Below are experts of layer 5 (counted from 0) of a mixture-of-experts language model. Rows are named router (the router's row for the expert), up (a neuron's input weights, with its number) and show model dimensions 0-223. Each number is 50 + 12 x the weight over its row's rms, rounded and kept within 0 to 99.
After each expert's rows: a language model's description of what the expert responds to; "comes after" lists some tokens at least twice as common just before its tokens as in all text. This comes from a sample of Wikipedia text that the model never trained on. Tokens count by the router's weight.

# expert 5
router:34 62 64 71 59 56 55 45 35 34 51 50 53 54 45 62 42 62 61 45 50 63 39 58 43 55 43 40 43 52 63 53 44 44 29 53 68 43 49 61 63 49 58 52 80 56 61 56 51 47 50 50 72 40 24 49 53 34 22 54 58 60 50 54 55 20 62 39 59 43 34 72 54 42 56 50 49 31 50 47 63 47 43 39 48 58 63 71 62 37 31 46 43 28 55 48 51 52 49 34 34 43 52 51 47 65 31 56 34 55 74 52 62 51 37 44 38 60 63 35 29 49 36 46 62 51 59 49 49 46 58 32 28 48 45 66 59 53 52 64 64 61 31 23 47 47 56 50 52 42 28 39 36 62 58 48 64 45 48 58 76 47 46 55 61 43 23 70 59 64 47 57 53 22 52 38 57 35 44 60 42 39 19 49 45 42 47 43 45 37 22 46 28 57 41 50 46 34 32 59 38 44 44 72 48 54 76 46 46 73 52 46 46 51 59 55 51 48 30 27 48 48 21 61
up9:35 71 65 37 44 67 61 35 66 52 35 52 62 39 42 59 28 44 33 50 40 45 59 72 41 52 60 53 55 56 64 53 49 60 47 66 49 56 50 57 60 54 54 56 43 47 56 39 59 54 45 36 57 32 53 60 58 47 71 58 78 65 63 56 66 41 48 51 64 43 63 59 41 31 42 59 61 53 13 42 51 45 51 44 69 51 61 66 29 29 58 41 39 52 49 43 58 47 36 55 30 47 56 38 62 57 17 63 49 31 45 59 37 47 67 58 52 52 45 57 52 64 61 47 39 20 48 51 44 51 40 41 48 56 72 59 39 55 37 48 46 56 68 43 58 49 34 51 59 54 38 50 34 45 56 58 60 49 67 50 47 61 53 42 69 53 43 47 32 27 50 37 44 37 17 48 45 40 44 51 38 60 60 53 33 60 54 77 65 47 54 39 56 44 39 32 64 70 53 61 35 75 54 56 67 41 62 44 68 49 20 57 49 59 57 34 67 47 58 59 23 78 43 38
Infobox and section headings. Heading and field words in infoboxes and sections, such as Career history, Scientific classification, See also, plus small numbers in sports tables.
comes after: " ", "-", "==", "\n\n", ":", "See"

# expert 14
router:59 46 66 40 48 60 68 52 54 59 38 56 54 44 49 40 67 38 55 42 48 74 61 24 65 44 39 75 47 53 35 48 58 37 47 50 42 59 47 63 49 52 54 58 62 54 61 49 60 57 49 55 36 71 53 67 57 38 48 47 39 48 46 44 41 39 47 38 69 28 30 37 37 72 72 68 47 38 50 48 55 37 68 45 56 35 49 37 60 38 33 64 54 33 61 49 41 40 46 45 43 56 51 33 48 23 71 43 63 26 37 50 34 70 69 44 39 48 48 41 73 67 48 54 58 57 67 25 75 57 61 58 68 50 50 62 57 35 67 65 66 39 35 40 45 36 60 49 37 34 52 36 72 68 49 44 50 66 41 55 54 49 38 42 54 35 24 41 44 44 59 35 33 44 34 46 51 58 58 45 40 48 67 45 33 60 42 34 57 44 37 31 47 40 51 57 38 32 47 52 70 61 53 58 36 58 62 43 52 59 38 29 27 53 14 49 55 64 38 45 55 43 34 52
up1:54 61 31 61 66 45 62 48 51 61 53 53 44 56 61 27 37 55 48 57 48 42 59 52 42 62 33 58 92 30 46 58 23 41 48 36 51 45 52 27 26 42 36 34 69 46 51 27 47 27 38 69 40 53 52 35 78 44 50 56 38 40 42 51 50 55 54 35 45 47 57 68 45 46 56 66 60 47 32 54 63 63 68 56 39 80 61 42 37 58 51 56 61 44 33 52 64 35 44 45 47 58 51 62 69 53 32 43 60 39 49 43 49 57 47 63 55 37 58 50 42 65 44 44 30 21 43 47 60 65 59 67 43 36 40 66 47 43 42 35 36 32 57 29 63 41 63 62 50 44 30 53 44 66 61 24 40 42 58 73 40 55 59 52 59 35 39 45 37 47 41 57 44 46 64 60 50 32 66 50 58 58 57 30 48 63 46 53 62 24 34 67 43 53 45 59 34 56 51 59 54 38 63 73 55 53 33 48 43 36 45 30 41 45 59 53 44 58 41 40 39 55 67 31
Institution names and succession boxes. Institution words such as University, School, Museum, College, the "of" in "University of", and the pipe that opens "Preceded by" succession boxes.
comes after: " the", " of", " University", "\n", " in", " his"

# expert 4
router:52 55 67 50 61 57 32 75 53 29 52 54 32 52 70 44 69 52 58 55 50 64 69 53 58 52 51 56 49 53 49 29 58 44 44 49 60 57 51 46 65 16 56 62 42 42 63 59 39 68 47 44 46 39 63 62 57 54 58 31 76 51 59 78 49 40 43 60 48 38 55 32 70 33 63 43 44 49 60 48 56 23 47 50 63 60 39 55 58 56 43 31 59 47 33 62 45 35 31 48 43 44 26 28 42 32 64 63 41 47 47 37 54 57 48 29 65 61 37 46 46 40 74 46 55 49 47 43 55 37 35 50 60 34 56 67 37 39 37 45 50 51 64 44 61 19 53 49 58 30 42 34 44 52 40 29 76 46 61 72 60 66 31 54 43 22 52 71 59 49 56 44 46 40 52 34 48 60 45 31 39 52 38 32 51 43 39 44 63 44 32 49 29 38 60 39 43 49 58 63 35 50 42 52 67 55 53 46 50 35 58 53 52 50 30 44 32 32 46 55 60 27 49 27
up21:64 57 48 35 47 68 48 38 64 52 51 49 67 58 62 61 36 59 39 68 57 48 73 42 47 59 57 74 50 39 54 63 57 37 46 29 53 46 65 41 44 48 40 67 42 59 61 52 76 68 33 45 35 54 18 56 40 47 62 32 11 53 50 58 17 43 34 68 48 33 39 48 52 57 43 40 60 55 52 46 69 55 58 60 64 46 63 59 51 40 64 61 54 39 63 51 63 65 60 58 53 47 39 61 40 58 38 51 48 67 76 59 45 55 67 68 50 26 22 39 41 44 63 44 33 44 51 59 37 66 47 60 54 74 56 40 55 39 34 50 83 57 41 67 37 44 48 45 55 75 54 54 52 58 41 35 55 61 47 42 79 43 45 50 57 66 60 65 48 61 55 64 45 33 44 56 63 65 45 59 35 56 57 40 47 35 46 49 64 56 45 75 62 65 59 50 54 33 53 64 62 42 38 25 53 48 46 54 60 52 47 44 39 47 71 55 49 48 38 60 43 53 36 53
Space before numbers and articles. The bare space before scores, years and dates in tennis and sports tables, also a, an, first, and capital letters U, A, O.
comes after: " the", " in", "|", " September", " October", " May"

# expert 11
router:26 46 50 62 41 44 55 35 38 65 55 45 63 53 36 64 30 47 47 66 47 58 39 31 51 69 64 49 53 73 52 71 34 46 57 42 44 70 49 66 36 75 60 56 61 37 37 47 25 17 36 50 61 27 45 43 33 46 44 59 45 42 54 57 53 74 45 61 51 40 36 61 47 40 43 59 57 43 61 53 53 43 29 60 31 54 48 57 61 41 75 57 29 66 37 49 38 48 63 47 32 44 56 28 43 59 42 46 45 52 34 45 43 70 45 52 57 39 47 44 31 59 36 51 69 57 68 45 42 37 51 36 44 56 68 54 59 45 62 54 32 35 29 62 52 44 48 58 62 37 51 36 43 66 62 41 36 45 65 62 54 39 57 39 53 72 54 47 66 38 34 69 48 52 68 55 65 70 58 45 42 27 51 55 47 78 70 70 55 39 59 53 36 61 39 46 28 49 54 62 43 31 43 51 59 62 33 48 60 38 49 58 58 53 64 40 57 43 31 54 45 58 47 23
up10:58 54 53 44 53 77 60 55 37 52 24 60 51 42 55 57 41 38 36 63 66 60 33 71 65 52 56 43 55 73 70 66 68 53 42 34 35 73 47 66 57 36 56 68 46 64 51 33 46 40 28 56 45 62 37 56 36 47 81 54 37 50 39 78 58 50 60 43 52 50 69 44 38 55 49 37 40 66 41 43 58 62 69 30 44 62 47 48 58 36 54 45 61 39 45 65 28 54 66 37 61 34 72 41 25 26 37 44 33 68 47 50 47 32 38 54 53 30 49 55 51 60 39 40 52 51 57 74 48 54 56 61 46 44 55 42 53 37 52 58 54 50 57 57 25 42 48 49 38 54 56 50 35 54 41 49 43 29 58 39 68 56 60 47 41 53 33 60 63 41 72 45 52 50 39 39 50 29 73 44 54 35 51 29 66 59 57 52 57 57 57 75 37 54 56 51 55 39 54 32 24 58 50 74 50 44 40 67 46 50 53 49 54 74 62 52 70 55 56 46 26 51 35 50
Election and sports tables. Cells, pipes and header words in election results and sports tables, such as Votes, Candidate, %, MF, FW, Title, plus navbox v; t; e.
comes after: " |", "|", ";", " |\n", " Party", "(s"

# expert 17
router:61 51 46 56 64 52 67 47 42 84 62 54 23 54 55 53 52 58 43 59 58 23 45 63 54 29 48 48 46 65 53 48 77 62 66 35 38 38 40 55 52 62 43 38 65 78 71 51 58 57 66 41 54 45 62 50 34 65 78 42 43 52 39 60 68 58 62 71 49 42 54 48 56 35 67 40 53 42 58 66 41 52 55 62 38 56 57 36 40 52 53 45 55 51 65 40 73 46 54 49 56 35 67 70 40 52 64 41 45 58 61 37 61 49 58 38 46 32 47 57 40 49 71 38 35 62 38 46 50 38 46 56 80 46 52 37 59 67 54 38 60 40 38 69 58 51 60 40 56 48 62 66 55 57 61 31 44 62 54 69 67 71 60 80 46 52 29 67 46 57 51 63 44 38 54 64 62 42 56 51 79 34 48 38 33 52 70 66 49 52 60 29 48 30 53 63 63 24 53 24 50 49 35 48 42 33 64 39 65 49 42 36 52 50 48 41 48 60 43 50 56 50 42 41
up0:35 49 32 48 31 57 54 51 55 32 69 39 33 47 39 54 42 61 48 55 66 68 44 43 68 51 51 53 42 60 49 67 47 32 44 42 37 52 52 42 54 43 37 85 37 49 30 55 52 43 65 60 55 86 43 52 36 42 38 64 52 40 53 59 39 60 62 40 45 77 56 57 65 40 48 36 34 57 44 50 69 59 38 48 41 55 49 41 35 38 58 41 38 62 62 47 60 60 47 72 44 35 56 50 44 44 54 40 27 46 56 53 51 59 60 51 41 78 55 40 53 34 34 62 61 61 56 72 27 42 62 58 43 36 64 44 54 54 75 61 48 63 46 43 63 33 49 52 59 34 67 70 51 50 48 54 51 41 52 63 35 40 69 44 59 54 41 77 64 69 54 25 69 49 26 58 60 51 28 29 43 61 56 59 67 46 60 58 45 31 48 56 58 36 46 39 29 66 42 40 43 49 35 69 57 47 37 57 32 44 31 46 64 39 37 45 59 51 62 33 39 74 44 44
Prose adjectives and modifiers. Adjectives and determiner-position words after "the", "of" or "with", such as local, British, Liberal, senior; also digits inside coordinates.
comes after: " the", " of", " and", " by", " with", "3"

# expert 7
router:71 42 38 57 40 51 38 40 53 69 37 57 55 59 59 71 62 52 44 48 58 44 37 48 53 60 77 52 25 58 40 72 44 36 51 32 51 42 31 54 44 49 48 24 39 70 51 43 64 63 78 57 33 42 61 52 84 52 51 48 51 36 54 68 32 43 69 51 47 50 58 53 48 50 50 71 52 46 44 56 25 72 39 66 61 55 57 65 75 64 37 51 36 45 39 59 75 65 65 48 60 47 17 57 21 56 62 34 62 63 64 24 52 50 52 62 61 63 35 55 46 46 52 27 64 40 68 56 47 62 39 41 48 51 50 32 71 45 39 54 45 49 58 47 44 45 57 64 56 54 24 50 64 34 55 60 48 39 58 61 53 68 49 47 42 57 47 55 40 56 52 42 54 57 50 45 49 44 40 72 45 44 41 65 46 50 45 64 48 53 39 53 56 64 20 61 48 46 42 55 57 51 45 49 36 47 32 66 51 36 54 49 46 44 45 41 80 47 69 75 60 43 51 64
up2:33 73 66 58 55 48 54 27 41 51 44 54 48 57 25 41 48 65 52 53 26 58 36 42 59 81 26 56 66 40 38 69 35 54 48 54 53 60 45 45 48 50 66 36 54 53 54 53 30 44 49 34 24 60 63 31 54 61 60 47 45 56 60 51 63 67 49 40 34 55 48 52 34 57 51 55 69 32 63 30 27 46 57 26 44 49 39 53 53 58 59 27 41 71 54 54 81 25 64 49 48 19 54 37 43 52 52 51 59 54 48 49 43 50 55 45 42 60 70 45 36 70 79 25 55 70 47 44 46 45 26 47 41 45 55 53 37 60 54 48 57 38 52 40 50 48 43 53 59 40 40 53 22 45 33 31 54 32 49 55 51 35 44 47 57 36 38 64 39 33 62 37 55 39 73 45 43 44 53 35 62 43 52 76 58 27 55 64 35 49 47 51 41 54 44 58 51 34 47 33 38 36 66 39 33 41 44 68 46 40 45 45 45 49 43 53 63 67 43 39 42 39 45 58
Mid-word fragments and coordinate digits. Inner pieces of words, like cow-b-ells, ar-mb-ands, or-eb-ody, and digits inside geographic coordinates and decimal degrees.
comes after: "9", "0", "8", " g", " G", " c"

# expert 13
router:60 49 49 38 56 73 51 55 14 43 65 41 32 65 52 59 58 40 55 37 55 45 31 52 68 37 40 44 57 61 60 31 49 59 35 73 50 74 48 67 46 41 47 62 41 57 64 44 45 45 58 42 51 74 51 55 37 54 62 55 52 48 41 52 39 67 49 60 75 39 55 35 58 68 51 40 57 33 69 38 48 42 55 41 54 53 40 42 55 68 61 19 64 43 41 59 30 57 71 52 18 41 31 49 35 49 52 51 40 50 21 50 55 58 50 38 56 44 50 49 62 53 36 46 66 57 44 58 54 35 32 64 61 63 42 39 33 51 44 51 77 35 38 69 33 56 54 48 79 53 59 37 47 57 48 32 42 56 57 40 64 41 76 58 62 46 59 81 64 53 52 63 32 50 55 43 57 39 67 76 41 45 50 58 43 54 53 46 32 52 46 32 44 65 45 29 36 51 65 38 50 59 48 77 36 39 58 54 41 57 59 51 42 50 56 55 39 61 52 72 51 62 49 50
up21:41 21 64 63 50 54 38 55 56 38 53 68 45 40 72 56 43 57 62 44 49 58 53 21 55 32 42 45 52 49 48 30 58 51 29 55 59 53 36 50 62 46 48 74 41 46 49 34 71 56 26 75 51 67 51 40 50 41 50 52 48 51 59 80 52 45 45 56 40 56 57 46 60 64 62 65 33 71 65 68 51 40 35 53 60 68 52 45 47 50 36 47 48 59 65 47 64 60 26 54 67 61 55 53 55 70 64 42 53 82 54 67 45 45 37 71 52 52 49 59 52 23 60 47 26 56 43 68 58 58 59 68 52 50 52 47 52 37 43 54 37 43 46 27 57 43 48 46 49 68 39 40 27 62 47 55 41 67 35 62 35 11 54 59 35 63 39 48 49 55 55 49 74 61 52 46 65 46 48 69 67 45 57 55 74 62 51 48 57 50 38 61 62 59 57 67 48 53 54 59 56 45 56 69 58 73 51 67 46 66 43 72 64 56 37 43 64 56 40 48 27 49 49 62
Initials and abbreviations. Capital-letter name starts and abbreviations in lists and election or statute tables, such as c. in Geo. 3. c., St., Mr., Co.
comes after: " |", " U", " (", ":", " \"", "aged"

# expert 19
router:40 46 39 36 36 55 49 44 49 35 71 50 64 52 73 37 29 57 38 38 67 52 48 48 42 35 49 60 61 59 63 42 53 59 54 80 59 18 86 33 47 49 47 62 68 35 50 49 40 47 40 49 49 46 55 56 48 55 40 57 56 31 39 49 46 66 45 60 36 47 56 38 63 54 57 39 57 56 35 59 60 57 58 39 39 54 65 44 61 52 46 56 59 55 39 57 56 33 51 36 70 45 67 59 33 40 43 59 42 44 88 69 50 43 40 68 38 53 47 47 39 41 33 46 40 36 71 66 51 37 66 64 32 51 70 46 40 57 49 42 56 53 51 32 62 56 53 54 59 64 31 49 58 58 53 50 13 43 46 24 48 46 53 38 74 61 52 49 58 23 57 56 59 60 50 55 72 54 54 62 76 62 51 64 39 55 51 63 46 47 52 60 58 40 53 36 53 47 48 51 44 43 65 37 63 63 53 51 43 59 69 61 46 66 80 64 59 66 34 47 48 76 33 30
up3:49 41 51 60 55 54 29 65 72 42 31 57 52 64 41 40 53 22 66 53 56 39 44 44 35 81 86 54 44 46 59 36 71 44 48 62 72 67 42 54 49 59 44 61 59 67 49 36 43 56 46 48 44 46 68 57 50 38 39 49 46 47 62 38 38 49 67 57 44 46 44 73 42 38 75 70 64 24 64 72 53 63 45 54 45 42 63 47 69 59 49 56 62 62 34 54 46 65 47 61 56 36 56 47 44 28 65 38 40 54 13 60 27 35 59 39 56 70 65 57 36 50 64 40 62 32 49 62 73 56 36 42 49 58 69 39 63 67 48 38 55 45 39 44 55 70 62 40 47 41 43 55 52 35 54 55 59 59 60 63 64 62 37 54 51 58 36 39 45 46 54 69 58 48 53 37 47 46 44 36 57 60 56 48 48 70 46 35 43 51 51 44 30 40 37 52 62 51 46 58 43 23 50 51 39 43 51 59 45 84 33 66 30 40 63 43 59 62 51 43 59 42 47 53
Verbs and relational words. Auxiliary and main verbs and prepositions right after a subject or comma, such as was, is, were, had, with, by, been.
comes after: ",", ".", " he", " He", " and", " It"

# expert 0
router:40 73 40 62 64 50 34 48 51 43 64 36 40 38 30 50 39 55 58 43 48 53 60 53 50 31 66 39 39 44 53 48 63 43 60 52 59 59 47 42 52 59 69 45 46 37 38 75 54 41 39 51 37 40 37 25 56 41 46 36 34 49 67 40 62 36 36 28 47 74 43 60 56 27 55 42 68 45 59 43 57 59 53 49 62 40 70 61 55 51 37 62 34 56 40 63 76 54 58 59 30 60 58 45 57 65 58 45 66 47 79 34 70 40 43 54 57 56 70 31 41 50 36 65 66 52 40 57 44 70 66 41 28 51 56 42 46 50 35 24 46 50 44 52 45 36 40 64 53 57 43 54 30 47 67 44 34 40 59 64 59 47 48 47 54 32 66 76 44 48 52 70 51 34 59 44 32 29 32 30 43 44 33 60 58 53 41 49 43 39 56 56 51 58 37 61 54 41 41 52 54 67 48 33 46 69 71 32 53 49 57 65 51 61 62 64 29 43 68 20 69 55 44 62
up10:63 61 47 32 46 22 56 53 45 23 51 49 66 49 57 54 33 43 31 58 50 58 65 56 48 70 36 50 39 33 64 58 49 45 41 43 58 52 39 55 52 55 36 51 56 32 41 69 53 42 42 53 64 61 66 32 67 57 60 72 26 59 38 56 44 42 62 44 60 44 32 26 46 49 39 70 78 51 74 27 49 40 49 69 50 72 19 71 69 59 46 46 63 55 30 52 34 47 55 43 72 40 33 41 67 45 55 55 60 45 31 27 50 53 55 38 58 42 44 46 50 59 62 65 47 70 28 44 53 58 33 50 48 40 48 65 47 52 36 39 65 37 44 48 57 58 50 33 41 57 61 48 37 36 31 45 37 36 42 33 39 53 34 45 70 67 59 35 48 46 72 47 51 55 58 53 60 58 44 27 51 65 44 48 40 67 50 30 49 37 39 59 51 33 57 33 48 50 55 38 54 48 49 45 44 73 46 66 46 36 73 51 31 43 49 54 59 54 74 36 53 49 54 62
Digits and infobox fields. Digits inside numbers in tables, times and measurements (3:51, 45 kg, 2002), plus infobox field names like Length, Location, Born, Coordinates.
comes after: " ", "-", "1", ".", " (", "2"

# expert 31
router:40 52 52 68 58 35 46 35 44 61 48 33 47 58 34 49 58 52 39 61 35 59 60 33 37 37 65 57 53 49 55 25 43 40 46 58 48 49 56 54 63 66 49 55 53 29 50 62 60 57 55 51 67 46 63 42 46 60 55 68 48 43 43 50 40 32 78 49 46 37 52 47 50 80 45 32 33 70 38 51 51 37 64 34 46 50 56 35 45 29 70 30 62 45 48 31 61 48 54 54 74 54 68 49 55 45 51 40 38 40 68 63 44 58 41 36 65 23 41 56 48 54 53 53 76 42 51 37 54 43 60 53 75 64 37 60 65 31 72 27 54 35 42 63 69 45 59 50 67 61 31 43 68 58 43 48 56 49 73 44 51 37 55 34 41 44 64 57 66 41 34 36 39 19 50 43 62 66 38 51 42 54 80 45 48 47 50 34 49 71 37 72 55 52 45 39 56 49 64 39 49 65 52 40 66 44 49 45 48 46 50 59 63 55 41 75 38 32 56 41 70 67 40 38
up1:74 50 40 41 65 61 68 20 71 50 55 48 74 51 43 41 63 55 51 47 38 56 40 64 27 40 51 45 54 54 44 48 38 40 64 48 66 34 52 61 55 47 68 63 45 52 40 45 50 48 58 53 78 58 54 48 60 71 61 42 35 48 31 40 31 43 48 40 47 72 40 48 42 56 37 48 45 56 40 50 67 57 46 62 46 45 33 24 67 53 61 32 56 19 34 52 37 33 48 51 48 47 51 45 42 68 54 30 52 80 66 47 54 43 43 50 48 59 42 47 53 58 40 54 52 42 52 45 61 65 59 08 72 47 49 50 60 43 52 52 65 48 43 63 56 40 47 27 58 55 45 62 33 61 41 52 46 67 66 50 59 44 46 54 48 41 52 44 48 53 48 38 70 43 54 56 56 62 59 53 52 52 43 38 38 45 44 42 58 43 36 50 58 34 32 67 66 76 47 71 61 51 61 46 41 35 61 53 36 54 74 43 53 85 63 66 58 46 27 66 50 77 79 54
Prepositions before time or place. The words in, the, of and In introducing years, wars, places or centuries, plus ordinal and direction words like South, Second, -th.
comes after: " in", " of", " at", " during", ".\n\n", " on"

# expert 25
router:48 36 57 57 44 49 65 45 36 49 51 38 39 65 49 29 46 56 33 45 43 41 62 53 43 51 54 50 52 57 49 50 58 49 60 39 61 39 81 32 73 62 47 43 58 44 36 41 29 45 50 54 35 53 50 60 71 75 55 53 27 60 54 30 39 44 44 60 62 55 56 41 58 51 38 37 43 65 62 46 73 56 72 41 49 23 50 42 20 63 54 58 74 54 55 44 46 53 57 47 41 46 76 38 53 79 45 41 35 56 61 46 54 27 33 49 53 48 65 28 73 73 37 66 60 36 35 48 50 54 46 47 49 33 46 59 51 34 61 59 35 57 60 30 55 54 68 61 50 28 66 44 56 53 38 68 65 58 55 39 61 54 56 41 29 50 57 66 55 32 29 33 49 29 52 48 20 66 59 54 57 52 55 31 45 46 40 29 57 66 55 44 53 45 61 49 54 65 48 28 37 48 50 52 47 48 62 61 66 49 57 31 50 73 35 67 62 62 48 53 37 63 42 51
up10:43 54 44 57 40 39 37 50 37 44 43 33 62 39 44 63 32 53 48 54 50 45 33 52 65 67 66 67 70 56 37 64 64 46 51 69 57 64 41 54 44 31 48 63 57 60 41 45 45 27 60 48 46 43 46 31 64 61 75 33 42 43 47 53 25 30 60 38 43 43 47 53 58 42 31 63 42 49 60 29 52 39 46 64 45 48 49 50 53 57 60 30 39 43 39 48 50 16 45 34 46 52 47 23 33 46 23 58 46 63 53 45 27 54 56 44 70 60 39 37 59 53 37 38 59 38 41 48 47 58 60 56 58 43 53 53 51 62 46 27 51 32 65 58 35 51 44 45 27 42 50 48 23 70 33 50 55 19 48 48 33 50 65 54 72 65 21 54 44 46 44 60 45 46 39 62 48 41 33 52 35 44 56 54 55 45 47 48 63 34 37 22 30 53 53 52 35 40 34 57 67 61 41 59 50 56 64 52 71 62 67 57 58 60 56 46 27 24 52 39 43 35 53 65
Digits and time units. Final digits of years and dates, plus time words after numbers, such as days, weeks, years, season, century, March.
comes after: "1", "0", "2", "9", "8", "7"

# expert 20
router:56 48 55 48 37 59 49 43 49 31 31 56 41 52 47 64 63 53 60 38 51 51 55 46 54 46 53 40 48 50 41 68 47 53 56 44 45 35 53 56 55 71 43 46 43 64 48 48 37 46 42 53 69 47 53 46 53 62 54 51 41 40 48 63 50 30 48 61 63 40 54 49 48 66 47 66 39 86 56 61 54 38 58 26 67 78 33 34 51 34 42 44 71 47 44 38 39 33 60 44 78 56 24 36 54 41 47 52 40 36 63 47 35 50 39 41 49 48 59 56 47 50 71 59 68 56 32 37 65 61 72 50 57 44 33 70 61 37 55 31 45 57 60 62 45 52 53 31 47 44 57 49 57 59 46 50 47 58 31 46 30 68 60 37 53 42 63 19 49 29 35 48 38 26 65 52 35 57 33 39 56 57 65 27 50 58 42 54 32 71 58 42 57 81 81 58 46 54 60 54 55 64 46 48 39 27 43 29 49 37 40 31 49 61 49 47 18 45 46 45 46 48 71 71
up0:50 46 34 52 64 78 51 49 65 31 60 64 32 47 42 55 49 53 58 34 47 34 47 69 49 61 59 38 53 30 51 54 51 40 29 49 32 63 59 40 36 61 48 41 53 64 50 27 65 27 65 42 59 49 57 42 43 50 53 35 53 48 50 37 56 46 59 51 62 75 64 59 76 46 53 47 39 50 54 36 56 63 38 63 63 44 38 62 27 56 60 64 45 55 64 62 43 49 54 57 36 56 69 40 62 65 43 40 43 48 44 87 38 59 41 43 48 41 39 46 26 45 48 40 55 59 62 46 38 45 55 51 33 37 66 46 46 49 31 50 45 38 46 19 33 24 23 36 58 71 35 43 56 22 58 30 63 40 31 42 46 61 42 52 49 62 45 54 50 70 49 64 58 45 52 61 59 49 56 48 39 48 47 58 22 37 75 66 21 53 44 63 51 38 40 56 51 37 40 52 50 54 71 54 45 72 61 35 36 60 47 27 65 51 43 54 41 53 52 42 64 55 34 50
Articles and table pipes. Mostly "the" and "The" after prepositions, including in titles like The Northman, plus pipes and dashes opening table rows and list items.
comes after: " of", " in", " |\n", " for", " to", " with"

# expert 2
router:49 74 48 70 51 48 45 55 50 45 37 56 34 43 31 49 67 50 55 33 60 29 64 52 48 52 50 43 50 45 57 59 46 40 53 62 65 37 41 54 68 55 46 34 46 46 37 52 56 61 62 60 43 57 41 70 72 60 53 56 41 51 61 51 41 46 43 17 67 51 44 30 52 36 54 34 42 61 68 24 64 33 41 39 50 50 40 53 21 69 50 76 47 65 44 44 74 45 37 43 55 48 27 62 56 48 53 59 62 56 21 44 69 32 52 44 48 34 30 47 60 49 65 55 61 49 40 45 34 64 73 42 65 36 44 58 54 58 53 63 73 57 64 43 47 50 46 25 35 34 64 50 57 68 41 57 57 37 55 61 50 58 42 71 48 65 52 71 44 66 37 36 41 78 52 70 41 59 57 51 50 46 43 40 48 47 43 40 61 62 59 63 67 67 53 73 46 60 63 53 48 53 62 31 38 62 44 66 58 36 45 30 39 61 62 46 43 40 60 48 52 60 81 62
up10:33 51 36 26 43 69 63 37 58 33 48 44 33 49 67 31 52 62 41 40 60 47 35 31 44 58 51 56 67 49 43 50 38 52 76 45 64 59 37 69 55 60 57 76 35 35 43 31 54 54 42 57 50 40 43 49 60 48 45 48 44 58 36 60 58 48 56 46 54 48 71 61 54 28 61 52 41 54 61 71 62 53 70 41 66 61 43 53 50 38 58 43 37 51 42 65 40 61 49 51 52 53 48 42 43 59 59 59 56 74 55 30 62 69 53 52 49 62 56 48 51 48 39 40 66 66 33 72 52 37 57 57 55 18 64 44 47 52 36 41 37 65 65 67 40 44 46 53 70 32 45 59 63 53 54 48 72 53 35 42 44 58 51 53 51 64 63 43 59 39 77 45 63 40 56 50 48 52 63 56 30 19 55 53 46 53 37 55 44 60 73 55 44 45 21 38 44 63 10 55 65 59 62 61 43 59 38 36 48 30 59 50 61 52 52 76 53 41 62 27 70 31 50 54
Year digits and full stops. Inner digits of four-digit years and seasons, such as the 9 in 1994 or 0 in 2009, plus sentence-final periods and quote-periods.
comes after: "1", "2", "9", "0", " In", "In"

# expert 3
router:63 61 63 71 42 70 35 50 77 53 40 49 43 31 52 25 44 36 25 71 65 22 48 53 52 63 38 71 60 27 50 59 35 45 58 45 53 44 54 64 72 47 47 50 67 29 40 29 38 45 55 45 58 61 61 52 36 53 59 52 32 53 60 30 49 25 44 29 42 32 63 60 51 64 58 43 42 69 55 51 46 55 62 37 36 43 39 53 37 50 55 61 33 73 46 36 25 56 55 55 55 51 37 54 47 50 40 68 54 51 40 54 79 28 47 61 47 74 30 47 53 34 59 63 65 70 54 33 38 77 53 49 40 63 27 58 51 57 59 36 46 44 52 53 28 57 64 52 53 58 59 38 58 41 49 51 53 52 35 55 32 60 39 42 56 39 49 33 49 53 65 19 57 28 43 62 22 48 48 50 46 59 57 49 63 47 33 58 43 65 56 46 54 24 51 49 42 41 50 49 58 44 41 34 54 44 57 41 55 53 46 42 44 56 45 50 30 35 47 54 54 42 38 62
up0:35 40 38 56 68 48 41 41 30 28 36 47 40 91 40 44 46 70 56 39 58 46 72 75 52 46 43 30 48 52 50 58 60 65 62 45 42 58 31 37 62 57 65 73 42 43 29 35 53 43 39 36 47 63 28 70 51 40 43 54 46 35 93 87 74 37 47 46 58 44 41 61 54 42 59 49 60 43 52 41 50 67 53 50 44 66 46 43 67 64 45 69 32 42 58 32 53 34 43 62 45 64 56 35 42 58 54 49 58 49 40 70 48 52 45 54 26 53 35 29 51 55 55 60 50 48 47 43 52 44 52 69 44 55 65 41 44 35 37 42 55 53 35 34 53 25 44 61 57 41 58 32 37 37 46 54 50 42 47 43 45 61 46 40 59 58 49 56 45 41 66 55 59 46 52 72 54 55 34 52 45 50 24 33 46 53 58 43 57 49 64 35 49 52 50 65 53 54 63 67 34 57 58 87 40 59 66 40 45 35 60 62 39 51 49 50 41 64 47 48 51 38 46 58
Table cells and royalty. Spaces, pipes and dashes between score or statistic cells in sports tables (0–3, | 0 |), plus °N, and kinship or royal words like father, King, Prince.
comes after: " |", "0", ";", "3", "4", "6"